python train.py --num_hidden_layers=13 --n_experts=40 --experts_per_token=4 --d_expert=64 --d_shared_expert=128 --moe_layers=[2, 3, 4, 5, 6, 7, 8, 9, 10, 11, 12] --balance_loss=0.000358 --optimizer="soap_variant" --learning_rate=0.00373 --beta2=0.98 --batch_tokens=65536 --train_tokens=368200000 --max_steps=5619 --dataset="wikipedia_en"
Below are experts of layer 9 (counted from 0) of a mixture-of-experts language model. Rows are named router (the router's row for the expert), gate (a neuron's input weights, with its number), up (a neuron's input weights, with its number) and show model dimensions 0-127. Each number is 128 + 32 x the weight over its row's rms, rounded and kept within 0 to 255. Numbers have three digits each.
After each expert's rows: "comes after" lists some tokens at least twice as common just before its tokens as in all text. This comes from a sample of Wikipedia text that the model never trained on. Tokens count by the router's weight.

# expert 11
router:168118151123121115129104148086106133109152077097203114177163127178157063164142131148111118145128139117082132171112158113110126110086129136145200124117164163175112103088152142097147116141116066159097128118157170126150168092184175151150163194155138171057132105081085134089121126130178145149161136102125105050091160113105123154134132126087173108096142148162144162135111112110150153125166
gate0:118146142144082136112092131127122147095135153173109154173111109107200134113087100089127144182152155115131096075114134135118136146127122063095115110130154190116045072081157187074103081117154150148175143142110144164198137146169193111156147128129108141099111107103108145127106117107151129091140105109153112136145114156179182100175124138080137162120098087073172166159126096188172161138103
up0:149132115106113078089232069173153170134079177170049137068077152132097129087187072160116074133164164130166182101170075099150150170173178067162053141138106122135120138105093074124123099113163144129147170131132142164095116133155099129076149115115123119116121145141157099137136157151097093125119104122096116140149131172133138148106144138160141135150133194162125141144091231182131151089181
gate1:123157145142150128084091118065128085152126110182120099134193082083092078086159190081146124124125093117132122108103156120138055173113175169127133153089134159116094161146140132120119151186114079113169226169117178189144133164112096077116112101115152155100090115184149173115115140123141138132112114123179109094098085104155155143139140099117127114101107187170121151147198133161096101105145
up1:133153070075118145046154087153067145084115099201155167086143082094098145125078157167107136173077101107140127123144087126127144113113178139176114102103158156220162084131128162079131139129206085162129149138135092084109140149099137122132093104101137158155126178146074160131198107174143150162177080166187097183160122114132138065097145175087106129171118125150188155155200115113086131122159
gate2:089169151130075093126075126079095126100087149180151179141093170181168090058149129107139105114129147131103082131095147109085148102124118120105058139064125148094076098201138159129084077105117167150147088161103101135106124065133122172134110179208159073115184153171191139133094188149114114144122111068139136117132156064093070168132163101129152125124106156158156106098132161075150134081161
up2:125143154159171158129101135099136102091101130109097133159075146099129067167154101139112122120112124069110120150161109111061125153135143162143190150102161146092128130131094180119106167113148180159115166156069134110087152151084117137124144163140134123104135075132131162131093132126117148107055085171112099131118119112176133157148146111097118115150177130128103151123053156142090094144059
gate3:177130172137104155096051131112198136148188109105107163122086172179157115140092145144132119122097118083099134110099136095156162100162150160130153194170107123098097155063110169106112168096178138170088202114135131122134085145163158190090136166150158168156124110138101133069142111106119093173123154052120098073136178101134156080170103121114130163158084105129156114118218086146132104137076
up3:129170135153104144095158104136156134118143074134140137149101160106170199119103116134095155111123101041065113133165093130122110127092143165070098132129182116116128135150176130082145144181142091086177123102151094110158112132179131142137096085096194107123075093084088184097126118125120155132154137148168130142149134096100170125169104128067108097083083072085134174094169112172098121142114
gate4:127159104111126125114131108139137125095133116209080185098114170128173115055091126058093118105166160139066126156116166142079128104094127132157151125146090094141102126171158167088149154097122143084095133110050143096192109144155116106127119137191167154141083126115115106103144133049118120139135106181088170131129148146133129103127154124123111127139135087121181147142113144124150090147117
up4:152087114156114146136128136137065140150133156121089120136113101081159114106087125101113121119129144184130113104126146100099093111131150162143112167169146068091084175092120077107157100144123144103176078149168171116092102120139194107164144086128104182130154107092137086097164090133134144107183086080157130156108040189167121123112104122128097067163059160070197074093123135079121144150091
gate5:114140162179139131125055182139148194093155139148130112144162159063117149188101144128119079126098083153069138137128122133157127099103165089106140094143148105094135072089143078151097139157104081106163125142219112075075085128113146124163127144109086151092126080101176152069161104147117127138118105152077093120180148147173152085163120180124101125150163125133177100073148167175129158136142
up5:136115162111093124039131116153132128170138083144178168110123168136109096096073150082068109079186089100117125144098135111138091132126126140179080132138164124064108113165124110081156125152146101098138143148152128136092153147126091121179119137101084178155083142057126123183118106151155177177140125108115111186144084134104115117145095144110191108119148142061092136083131189186174135203170
comes after: " a", " the", " an", " The", " first", "'s"

# expert 29
router:186161136124169157153136130130093165095135152137106161172187075118102117168131178117108170167160107147138081145088113123122087164098128136089075129151125141082117114119088163118158190142115116088094117114171158073165126163068115130081116159110171128094099155135126132117173136178132140089123114171170164091082191108176121115123109204191168130134057092084138108154127126188090151091081
gate0:145150180119126160144173164147120127113159179150114133132072037128176133164134099101054066165152100149181150142134123084132053123158126107152072077149100116109119118108167157118124152151162162202145134102099087084141105139128123153155085117152112148135187145107061106108082103179135158135101154101113116133121190106085155093089084185180149126142133130146141156116054134129156140025129
up0:039135104116160143182138194091093142168098153137131108154135168123141122105179127138090101128167062147147111051119169140073166144122120115122133080105114083147099131106169129144137092143148182157152148088094149143128202074100096107170148150119103130197107159121120103148113088093110117066146118146145122128104121125119175108151170110121164148103114134170099161112074089139161163152124
gate1:086198102120109111071167077156127137164145133151150135156146071131112140080193096039080132126132122155142130132114154134183105146147091104067192168142129117113104140105151123182086116073108071184167142141102103138155165084123140112090120103141124171077155095129128144111116110094164080085041101140111139104121167095088192119088147090175056146121078187107103082128161155151135206107145
up1:106173103135092160130118126185132112110155103133045100162098107134129140172135108134111129114071198161130160063107103130119091076174156159156135123110162120120151139118088147086170120104100136204166211069119121089119150120139125070103144122129131162127144147191109082164094127131100117197114108141140145076186107135150102095132148110139122136133145118151194133103156083155086104116101
gate2:147124159168068145182122074077171154126114125119114101058189169126072142091114171145108162155095093128119134127128073095160145165102159067135078134175104152135150139108164100111125104146163192097177144108155117110119200147111151100078101163184160108174074112110136123166150149153158133159153164128151118145164150137153125103141152164114106148138082109109157107132138127173100092085213
up2:145161088128187113167169120131145179129114107140133168168165158132094169049106177121092135138135157105129094145092150132139117165160178152124110127156136145124145122137111189142145194141136183133146130162123117121179118175147147143167078104113111061052137074141090121140145132147095180116154140151078139148096116152142093153120099146124120166140127147163159074120169085139109123130188
gate3:134181095080157151163094150124146119114119098201095181199108136096123113106169125147123176168088162117172036114087096108150100153128153162110122089150090134128091145133147105161155097173175143079133110151098111138074147181115089144162154122076127102162150122158157110086134138118162208169140091095060098127111134058186122161151154127097108085108050130116126117127114158119136133083136
up3:132191150160121119088102137117149131117105120053103098120142128126119119191124186127144146134078097092101115164133075118110126090143155098124133177174110119163129113139143117153062175135179112059147187084122192121182127142158137126167107128142122145107123102141130091144130118117098102096104162113135109104146104206082138183120094137108100112142195089133022155173148119103106086105158
gate4:105152143164092101156113078121141105124175169072131099136145108157112110162099182125096101142134125052117063129083031162070093119081129070086111150122141115133136125129141136070142177179106116185109131076160110137157124113042107157101117154163115153143096140094164090091153102147065116117156138152199112156170152087152106118111109169113115176127101123144125147111091093169070124100191
up4:114179129114187178140134104163146159111128156114125084173155184140112136135133113119121139154159154102084156155177130130120161057085152165106134093105139128176153128169171132090173090132103102111112149108145090050112125167122183073121158146142179096116107102087140127140129141118120064192112120132098146158123076142111114168166125129160101134197108154168164132082155138109129161152176
gate5:148130109108118147123125091118145118161114141144205106140158162135070126101123167161150150103110144107125131142070128111176128139081155121095140082115128109089089175121125171145144176159079111094117068134107145064147132090089111123074192175119125150122136113113163132108173131137117099145156155160144149102114135128095094149127162167132074161131133145130083091133024123141101119091068
up5:146137134082141107115089132126110090118183044179109109155148129084125150085110190074191087082126066187161122111152182165143095156107135144042081161078157113159222150117113102135152126179111138144075093136151146084125126114093102153074136153160132109060108120086160068102118092121072169056106130132108105104156158096190139147144171159080158077136143123045140154143146143135148088190070
comes after: " the", " of", " The", " and", " National", "'s"

# expert 30
router:172154130086100115141096140146135144168077079079140092151147128186197134134177157143159106101097154087169116085129150101174146071136100127137142113116080075144187056114091125102081153165091116051161201081141150045143131164145102111134143078074138153116123224109067060155130118118084123084098176136102116132186148122098117114186104120149134157146113130148099148108155084106084203164145
gate0:139169178097097081127168113170168179137110174147154166144116077162152129077123151109111143125111143157164169089177129135117089128123089099124126081148162099135096136149125125113101113146119166117046127086084118111125069138138138124137149144058146125081113099150102128168076175087091063103081143189081186177152135141169166094144138082136106122135095136091148141145124084130098121134160
up0:091119116175174127096126114071127123155176098161129151119102161155126132138132136171158072186099130099102107112145129101072086112118146139117169079099151113107087094149139068091156168092137094109136135189162181132073132143136128132102081106118033139122084127085121129139122065133158114115118097152165111154106079163154135172111098121066107117109148147164168194100148104130091160068165
gate1:060135134150079123162156103130147102184144072124071154189134055152109097110163134127113151113106106090122071115171091142153139092043117131095136102134100113151151132185156134112115137178085129115112180084160121119140134090147102084137100108123114111071127165122150070210083125128169141059100174124060121085121085204107133144120075128123160142157116121081174152092104133153121115115130
up1:146112206152118089142115132138134143090150089160119163097149110159148184165175129121149183102090097084113079159142146122111089082146064143115142148117111164108114131068108110091138117133110147168146142144082114111131205127179097152156114110059138149184191122188113063161078115141118110107181085180206147126138130121107103075137106149146189099143090108141113142141084087165172110149091
gate2:109102115140105119157094126105180121133148103178126144069206183085147173117141122100108153175123142158164061081131137078157101137125105175104175113138146122129146124115126100097138135171153125120091117101192175096079121123105095089138133153140114112117157171120194174107141171155133177137114114092085134135146166167140172118133192100097125101106076142099145147101159138112160108149146
up2:128135123157107130099105060064115123107117118108078094114130159120124140147154125158089186195119148176117131095190138159167078115166154095121067077142145140151165054135117058101131160112124127117127170117100112145148080070179118129136123150145110179136130160190086143134106175173170088136150129189129128142142119166134097157134125175104155081110149120164122139107126184147131164149114
gate3:141140161148096134130141115095127174183133105089089100110187118146181193148127158105159118123101112159116126149122102128143125117111160116141127121161154148136138138158140158182097191118094114158110133124160133144152193080133162136161140129065096103160120039120119041140179174189162147133124136097144121101105178172121146132133163079216123126093106133155129110137096191135168132108114
up3:087150146139106077114142110125181134136119141106162079116097100102158117106056117145182149088123096146165162159108102104118111157133058117224089161148173165130104173143064102117122140130121056141089110139153076135117110153125125154099056100086120148187151137130133126134130152175129169146148140129093114186210144161122104155148138132112145095092160199090081105070077138116154115152120
gate4:150186154166122157116121175094102103153142077151140170088106118082167139094097144147109110106114178138107118094100111107160191094131128052123153065145115121106149118169089127190124197128122095101036103186139134158142103149100130143141122153091159108100138091103124119084111131150148101166134142096135155153170134128142112156124098129162136142158127185115100138164073125119162135088089
up4:129138107156110153137169172149186188126124134160113091136147116148120225144123127135094103156052127106106146115145201145160146102079140138068146117146139140184097152192206060118165119078104133161125106124078164105099100147121146113131106098135161148090120134163135126076167079149107138133210095115173144109100090088109144150106161107153153157112203163126158125091048110135108135130161
gate5:105098149121156068147139093187070152135132081143107115123130098106199138075139131160124031165131089104122126128176152130057118100087150078147078134111100090086150092083111077116091148139139172107144164145115158175124129144122138168148144140059135119140154179160143079153104149110089117159175118139080131124180175133129109152204053112142128167137079152130177098143116123152130137153143
up5:126081125137109131157162165087103119085169134189116122161158118136149119101163127122132128070130107154130118112130129150175123078138142103133072184149079134122167164103098150092145106133116118085115192090107142121088103128107145124163134107101155091115125121157115097098171069142125134108151135139108091099093106090091153110206096180116115157121170170077164167133090169142104166218098
comes after: "\n", "°", "″", "\"", "N", " /"

# expert 4
router:116148162110099107126147114133093125088167088134106133121109059169163072115150160113150130121114175062131146122161121098153161119160185188096162086121130160066085172058131119046096101168161131135139128168153164163127158143109116134131172143050154142142147071120159072089072097128146136128108083170135168157168169147102089151119121109089129080114096157143125113148102145158146136131148
gate0:078135128063112073117136202109151149122182099151063132144089166129179093154069141171146111095173074132137156143118163137149142074134155133189121112135182127180165134141101153047120131135150091111087106146129179131103131127134154106125162101171177141101063132131131124134112098108108115181072140065120117151081128154125126174073110110176102121134122167118162080110114205097166172090122
up0:108096103112128171152151118109180152128144101125161146120120111087090129070074079124109120129134156085122111122135151152143123154135094135160211139095173153083084133153097157125118109190111116109070151147153181090093120128141159096155078163177137122095061090168129140179116081126115143147214131119082155126111111108105154092133116074113114141140149128127160109183093123132161182120161
gate1:100125170137181163079108146109164106126150053146180098152168092080098121133149117095147129127162140137114149201132097129120187132186188135123109126108139109127119051088120066091137129109190184146137156137116111104099056176139126139156120147146133117125107139152152087206096102164123122132157135097171167105100159151113108118168124133133117119179087126062136126109096082125150138133144
up1:155121158117094164106159135115105161136153113088139123142157086156133116118120136144147078121123105190136133077084109131145092160120085135155163119146121161124136121195083136154180125107117116126129168113109122160109159168130107168182193159118139160167127118169124133193175146149125155111196074112151155135141098095165104094175175047155148113117184139160155120130142147148089101187137
gate2:135166146131067184115101109142101098113127096145102131134131135118142132165077144107080091130145112105103122102160182098188099155132119141153089140111161113099115136151119058156145101139116116175093102087158167144159135143030157175136153186151107140187083086092122163177118096141149152146121112209109142111131103148131071078116117126151069143112122072098135149157087143096170086120132
up2:157155168175143129103111125105045064121139120123151132123160136082169183114165110109109129127136114175041169140124203136155137147191116076154068110054132131139115102173162184094117198153128106083121102150081048041038222110131074113070175096126081135108142152137087168130103112124143102107147128141091081093152102110118119117128140122137119144214123154120138103101085075089114101105176
gate3:095113122164102163130142128107088112101126112076095154031188096140152119135085125154113160181143155112105159087083084139100209098171154104075179149149180137114087137131068125134157158161140094099123160146134124164158126056128129123149134165091160078151143126082142128111149130060112129110132110197132145153138146157147090180120113146145108148156101119106134187141093119144099139129112
up3:159114112138134138159122099165151092163053101080126100122038084145144140165119056147106135086066135199120162126075149095136165123100083141153096087101127112070065125074154120146138127120092086123126126137137139096116086157117094049162205077144121147160149148131100090148171063113140150164114125151144117146124129105140083132117056130139126125148102142112155153122154110143108112121099
gate4:159177148107154097125153153166093140117101125150108172106085078141127072139092174148089093104155152078118136121132151134107167079144149100166142148128169087102097127133114142121106134136189135064101122191141138169146099140159167151066186084084131137211091101081116077143150068106148129109164137136143101139131168142134133132149109145116148125237088111172136144162109122177112186072141
up4:053115107145148118100166112140095113123137139154112156134114162116064111174156096099110122136142144097141150141039181146133203163174127115117084160088119138125091131136108149131145066120102128105148132103117135193100110085083086179135160093113065157150180128105158078065123173056132110114145123114121125142126096122173130145116089160096159141087155159123129149151128148155115121146231
gate5:130101118147164105091095176137165137164163122149091066118133087195216128086112164090119132113093173072153169165124104132126156136141134142192127174124169177062122096173107131095080116133098105084086101091108109119188092115075142120100151124101128154102101172179136115129109191119173107109151135187151130184112131150109165153087128101141141096202133118128076076108161122124105121134116
up5:094147119117146087128133111175147141050141098171143119121122139117099106135097126207135153147123046165142123136156143103150185122146140105117123114168115174113100119112198102140110121090092094113109133113118148089109188064119108134134067067153128200054139138119167130148137148144081062093115104118115169079072114087114134131159152163075173131141112137175102092109158101161103144203107
comes after: " |", "|", "–", ";", " 0", " −"

# expert 2
router:166155164141082163124135134114084129139092121115123152124127085112098150120091108069169067126091161139119171124111130152099093104106086154160145119123084159126079114096129133110111154069144161123100103099128197120144137152105130119088178111061133072157109065139087115136167119165107129141119099097115165153107137141143089160185125072125138083199115067150126134153066093143151159159141
gate0:132173160071123153124145161108102134108131143100140100187114133159127159132080143125170106117089140131066070046149149099102115114128103131152146113122145127177093170166143104101117136157105094110100090166158120107161173116179106169183134116081084119196175115165133137140183113102111098101153121098126116137158199162121189094204093114107177152178114118149185129066186183121145143139131
up0:128213129120110081150122129110080112129102146122053064136187100155158098120141077195100086124127170159125145119141135118122088133110132122161135118102135120127130142154100184088170112154175155087157103129127170089107154105094120150097086189141112170118104144142138117062147143141089171106130117142155073132055116087165209143160124088096130169115087125136103131101098100143141164135128
gate1:213177143128116145103073146099154109137064115114209072167077082123190102160179159144134135093162080140144170123185102076118143078144113104087169074144140126119144126177126167141128118072178128122177142117153205151133187158157141207125157117126135125137081141146122124150098126106133119166133123117104096112128096141154087169191073123101131152104097075147173123148099178179144125122141
up1:166144187091113122118181117138174097124120132128167117166133066094134101067101120163140075126130156083132101134126075087128151152073100123182099096211155149117151132078130165091136112148206157073145134177161151145176120165122135104113123089142077095153150147161098152152120117132216140123145154092106115187059136165110056140121123148136133107103096145121183110152155072175093155152127
gate2:141089118156116120149102137108181148174134155134115134152134070129159148093119082148145093116195145123142083105107112133124143179128125123203159149102125069153082132103152064104126116077159084135044096122157148180122110087154108125124178118120081077175131112199149128128088178137122109118127141130097150150114115170152072116097142162131135079127109211087128136152102130181097158130132
up2:131154128108127078099127143113108146093119115133094119169121144127121117151119184187167117127158137149064143119111182153129162153120117158074132079179130081138196073121139162155107153172074156067141142197142105114108138160107198148072091092091167166125139134166171154100159135148128038188154124071145151140139077122155134108097113155134103157094130125115108088117102123212107104099098
gate3:183136165122124146127119125126145173176129166089164120106071116135142120105096154121191165185116107104164115081126117121153220135110113107147203066128136101124073132107185188138168139135161154102098180102053141147150094136064170051166147110096072142085130144088153154143103133097155112093119154134147114108094149143112144129128145050138178151080111120139091102124140140131100140114107
up3:156002141126154146124149170126119079132136054106086156121128124148117103152112132119156097111089125132132101106085085136082151091114135106112122097156117171110133097147090127169073096117069093109150149112136130153134113099138140174137140082129143124157180151059133140164121136190126115063068099118133120189122128116070136122141082121171142095099133125112111105145122086127136130111172
gate4:193142139120125109141095094132148111093110114160177159146188123069117143151140092099119083113107178128145172097058144138160145093113161184145131075137127133140099139161121128097146112107165154106079121168112164114162135172082103190128169078093114160119094140158119126122083139094126120125138021149213120153134113134118149173148139131167053139138151099152096171180118172143134172161151
up4:142132103109156138089145164117084131050101062152161093082122138145136116135154102154188188070133141153138138130107065192155143073125116111071133122078139118142096138127082099090139158166128032085153118066099137141130172119109159157120129092068148107147118095176081149119164186141135102131162136098186144161143153144112120148122173106168143112173142123131083106163101157139141129128167
gate5:151131129160110132110080094140051099141079088111145152102151139123111162083135095169173084176181118072153161106131145106172090151081109105177160167117080187092159116125128137175080130137142147074143135157145106162125115162098174161145111157108098100143163115129111090142137175123099156150141110130108118164092130116173120117195086067125153127129128154163171101139150152111119086092124
up5:146159092132115136141135086094079081125141097089131146120148187096161118100107148125146108140156099119119161206125124138160148140087129184101104129137069150132084152175122176105121144120126121131105039090127142149174134125078107144128185097098148101152171131150204119179184090119136116154142157150123123104122076088125138196143161119071095143134108139138139155186162102125113098135130
comes after: " |", "|", ";", " ", " No", "=="

# expert 13
router:104171179124114127171156129135092144086128138190084104169137116090089137178123179109119125095077158172164123123147115144118085148108128148207148141146127203130090136157140138136182111164119137154095116151124175105128088157139112102127150186094125135084161094108122135108151131116140107130175154134120150110099134151139147135141103170162170131196103109132148076104162141097062141063163
gate0:134161157080137099124103140060080135128150125148114151120157175166134139183146089103096076066128063142139182095190141118135113125113124104171158104137140143123155127081126153135113107092147095154174167149118130131136107124144079172086163122172106167143113115116153168103181122113074142155210140137185122104101099175083126085104138114138126142193107117086165159141080123152094155148134
up0:095111103140175130120119079063142066172148128119098080210081134137113203133159097115116121103149135121131149182172111128098119111102093148160122111161124120171131162081143133089124162131171126164121123137095149184161061135153154094206137149132120068155106120134172128082134089122114142186173102138229139121098152143135129126061118107095139161136133091105167163138113166149124178172140
gate1:115177102126077134176107173186137150177073112152162125127145164173143097092105180116170181066097129108144068084176146161080159127057144152140093120123178099120161135189159136121198143188138116105118123155111147149146125115134135167155089152109090097148117173129117064154148134153142108170146093177107125104132095132171117119161131132023145169119106091157079131146131153152082156141101
up1:135161142135158095109089101125047068077144143106070097146132059132076174158145169124097109144096135117124086122117137112129130130142143143110143070123060074074103125125138132150175133145127160120132104072130119058055195158134150114130118092156132123115102125121167147129175134096119197099178135137092109103147077166076094126132151132144153131112160123126120081130096088165132120174114
gate2:105156139154098107148073081160121122108105158137169115084149086106065183130119106084125124118168166126141092121157117146104154119157124168116173118121166165116071171154152150100161109167085142122135128147131176109143102160097114110123112061107088088151084154132092139095169133166142123132095121118140154177122103077158098039126175113141116104135058082123105173157092185122142098131207
up2:116088100175126113131125157164159119101142123072136202149119124137105160166187137108130142120110097081072080141162093198105125154121125123139148094169181119094160134178137132106182092181083116147104106043180145138121201075171108127139189152143117122161129133077139084093110174090127124142134116141092103175089107140122156141150121113096175107113107104089120104128146107121138141124095
gate3:184116059162158133075152085112154121166172077146156134171082127112116097084137110069133159086116133126085173169080127175121156082102163140153176154161119136160156108141039077141145122194148119116088179081108061120133139132090072121156136085048098197056091086161167140092142124150133147105121118132182135120115123159063142129148151122145149058087129147074053109092157108127132136100099
up3:178148175183140137176146111163152136063096153066073125191100143085153118107100085136117140236120122115142091172106104121108121106165125131111134176088134120095102174169229181126161088083160120167127111087113125158191126126148185194115139174174125119132151173124115130144138139075107084074150130082117141124161136084146123112108141144172185106109121116125164105057122150137167103097073
gate4:133164118108169134184076087094078109114146133134118100151116088174138113125137167160107112146152131150160144137182120075109113109119159167150117156128122176139074133191138133134098123130181106075105157026161146134148157135141143136106147152136103121225134147123181172075132152057116141172117133135195132075060112110087123082124101173134121215189054163133140105122134083094138129102142
up4:147147210119138172078212168116177128113187102124094168106157081116140103166076130121158059180213134103065109111096115161109109073093139100143137135110143153129113141101051147160136120130150127112154142052124113171168160113119197124112089162109129166121164148164100081109176173170168176133097097091111140184151133146183105108151127168149170137145102154115122123186141114115183136133132
gate5:116171118112176191157066117125091092167127114164096075121147156130139104102124170140167105157116101156175131108131053136119146136086124150163116141121127185115067120114119065091100120124161096145126199036135081124128111079127118094092180167130136185125159128087132127137108120119145119109152131139158163114129092088107112091163127082194163164106053082175121031094146137155147063147199
up5:129073146159147129131124148141131105182143102160066192127195133091114093079110138062140127139126141163169167154169130112134148108140122126118163192124137179126103140201142127122073123121121111117095110119114139190134094079150104097134129133144165091103133154109115137153118115172090113090130173134128090128121172159181111145146084155178189136170110118110161116164123184115088092131096
comes after: " of", " and", " for", " to", " in", " with"

# expert 9
router:136163130107168121105088088145167154100103082140109113120072124126151115083134158120110122146098083122158141118106160072174110130171159169097075161124120044079202075146128125135111151202081108138112079141099150056148171151090152119173152031104110130106165123148120105132154154144138094153127178120145127100134128123113110124071177076140119149147132070095098129130065069133150176108151
gate0:117071133134145125141126087135129109097160098137136130123167108126114099141122077058139156126065170117170080120176180130096219156074135122178145122116138054163148068158125153146189158178062141135173117115150071123103075136129086147122119106086150056147113179087169143186141120087187164047148129122158098109129160118151157131167143160101121081151130119150109185155167102147127133127096
up0:171153105122140141126145121114142140104116060167185117163142108166088064127077158091183126154103092144166142126176167161121150133146083119156125190092098077149105165201125113170139113116069149157213136160178111168142139129149106122111119125194121093101123114123130162072154110125163133100179114172083148069123101169109141084131160154105156102130070126096098153206184069164172154095123
gate1:137116108097159129059140097101155117094083123100107131077052172120155174097150123102113127141143095137129139172085148176130144137117117136156114174175176142105120144105117114184128139121153101198104155153158082159196147082111083155088136103128119151131131142181134116105162122131132078124100121109125111133106132152106107087061112113172166077143164113133074060090080079169138077107129
up1:178181109078138162056098125129162128117150148123065159149106145116160112155154112181152052170112119156116158148093143143137129159076073109148115118122151124167173118170137105142037089123116142109096114119150122076139135178174111167052116155133136157142124194160116133124182138153136139182086144123132109107117103126060171154094122163126211112106080178134116116120139087188133134153137
gate2:134169167120096116104059114097138156102125130128159110103063146182110074136163100089162123104131127128150139126125152090090126134209126104155130141140121154098175177198090142115157182105120098182172094134087160154144111114108140128101134136113173108110173144107115115103069174109161120174106064093133122115099153079174156161134156166132110143111087099135059094155085082123117114148154
up2:166127090185084145128109118125109128135108120089129145118121123089190096114177108132103120083115097114136126135085178124205155065108136098054097186159145189131143136182074109158171119127185092149093082192125110070118097116092121121153086190128126081156172122126142140121131086090146160060142125105109164146141106184117091118087099135147172142142138155137146159117213140111149133133154
gate3:131108209120064156072070169104136150102134072094077148157107062195175095140119107144144120087113148093197124134168117143083174076165148101119111149095090112176129135116137115105176139108154126122125086125190106135114129120131118122154123077082086159181143136091129154148084102101100146093114082197201133166159153140122120132090087089106143071127172105179130110072156106126158173159126
up3:141081135088155116152169090118112143097087115170118110146108161059133128111155190106132152140172143085110096119160129171132129111100084121185139071184051159086080138104139103131133157115162073174108144169138164125161130160122142096112155084136086136145173077160106082093080154110123080070109150074153182118117193157134101109172147111118156147126085131109139138182136082149158153149038
gate4:130111128105170103051158094162123152136187054153138172167113086143115132127126114146144122155141168132144111134132199214134131117144091157182115095107114144158140105151104142177139081133105078087111158084093090143084122119124086076153156081071124117122169153125158134175132180132125048132105172074129122124105083136109130068126101137123122134173060182136101156116143127121080136130142
up4:119092089106108135139169135127154135122092109129192113175065193158142169162058140116135123115123086148176132166096092145072149118105131099119106083166120101133186170068149113079111149091128086145131083118116112157043135205073116141132165115092146096142194091109171194182092125113154191149161114130095186153048181198095108139151093109203136143151170191228156098158181077175083147150164
gate5:130137162112176110154142131096108163103146148158131114109160146140157088093056125138117137103137127137162120071101137133136118140136103130081127128185119088059109144121119110158116125141191137198056134134039117158067140147116130149130129109073161165182132116094130142066133067135120130147106081139142111094163140096100117115155073107136085153172036073125145136110107110122104122141128
up5:119098126115135175092161112111111151109153126120135116148056134106118149161113186101065105111168095161087094102126126119141097115111202078126117141124126143083139114149138111123129079147145087135140082149108166165063221208111123164169156114090100109110153096118130159165145115142112044140067118196102106111109161111113136106107113168112155154122144131180104102154120082166125138081116
comes after: ".", " the", " The", " that", " his", " where"

# expert 23
router:186101135123198116111127136118139143097117170176128119162117176170116129104111159158091069156159074113089118125081162163111094121150144076120110110132159110127193101152118118070158089137092140180094112117129115150145118103152124135131210093101095081165124125122102106116086112178107160074049130115131097102080153115129098135125180123197147134150157119094121156088160148168131177111182
gate0:036133098133133111255143146150154146144132120160125080140119167113133154134088088151148106092132154172114089157132131180145147108161127119110102149119201105161172134153126122093121110166132069173156133108081095101141186131137153116151142156121133135187154170154118100100154108094145127166146175134198130119124132098127137123103115137147124112123076097150071085139114145151145093078150
up0:135172108119082129061153129122110113092158178143125106166038134143174118137128156128070115108088165146165132110084179149070116142183146095174091068140074132121135125105130156118142131114069146139116186118172109149071132071066076127128155159154130122133132158095136107101083097117141135077107121104153145134078140150098154108122160125024110099111077088146162171121149131129180090059092
gate1:165157154103129103098113161103093126093125144153102104184139149131116146093119119156119104153178133140120121122148148133170107153091124143112106090133107145123089111171078157110101136094121108126109114102149109103111092053096183148103084084148073146196104070120109106150131154086146190160076189127098116174112159119080121084184137152082110102124131167124113128125052144168083146169112
up1:116112135160132123160100080216114126131167159151123149174129187112116126130181145124150127117130158117136171148119124094121134106099095112136147130134171174119165122163128146156149131133151152125156125089114118107122127108132142116046097099135165154094162200176170127117116108144122109121167073187122102162103127151181137176082147117150157125180096145120110081085133110076076068095143
gate2:096119147133152103146134121128150138109174155100097140209151153174100127189130173123138112118122112129142143158163103142162080081161131065193100133123115135131111124092117116109146118142129075134097132115108066121165143116139111152101088081122125166177176110170088076093077081144154107080124171081085147109074174170063169072067121115160107034093171164106100117126136149119065140161123
up2:111138157057098141170161155164149098133125089109120156130132121064111203123131049146141145153059118177096144123150121143170129113103141078141168142148132141123129098127182177110100141085142052029164085094166169083145118153151185118138143161157137123093117183168189099120144159124123162099119172119141128152155154144120155097170109068068159122125108136172143107054159118151092101084105
gate3:153107153091132127087122132137136106167166087151166145112125151104122147095194164057094125195136082115139152169109165141109060147170121096134169140105173142081121152162131070078100154152134174129170144151166084101154091112145111111155136138123136146094155122123120174100104109117118194175121121100156120151121097176125140118141149096162170154201114167104125182092151152138129158144147
up3:126094120097097105111122156107132090132153051100162057074080156149139086101149137144141075060118084147154111124137125115117130131048077151141129191159079175164108086159179131158131158135095121096099087144115146165131153133149135103120120075131166114106088124067110166148104138105154081151104156136150177100123158117168141172102109170138107124145123125130146089078096105112119139103155
gate4:126158114188181161129132115141093160122133145109194181142126109174121179161081122117122042095156125120131152105117107113108213117155132091132120156108127116138101145147108152145073126210065140170151143100122124122105165092066190126145148143101113156181204118094087154104231103102165053169130134120129120095062147160174098110159162183137093073106148106121154149109121156171121138055156
up4:190100139150212079123154137145131107074169174112131145088170104159128127108088101173144131125209126109089062110113151119077125155124174123082160070136133194144135065042084137135116082115145103153159125116147115146135123142113096093131147087106117173129137129129110125123105080120149128078105104190119087059062152145117135129143126210140128149175131128113131134167138188131134094100147
gate5:119105125195082174122119150165130098148167128088108171171134129080125125121082130097098157144122150156090128080098067170120174063176086154110103117155117081125135081092088132168154103190138115148061082139114095096135197063115162131150159151118096071189148169124084083144085094140141123130103113170152115114088159161131093147152086090111090076163169110125171143087117101039017145080143
up5:114121110099196098114102116094092068167166103150107167092080154125056148132169080099082122111072104092078132106099134178110100202126074171215143102138143121126169154167100127090122098097129144161128119173152163137164099112137159112144128148122127127042119095151043096086149105149157101115188132109100166120091170091182115155140169103136127087180155109117105066112073124153128136111117
comes after: " the", " a", " The", " his", "'s", "The"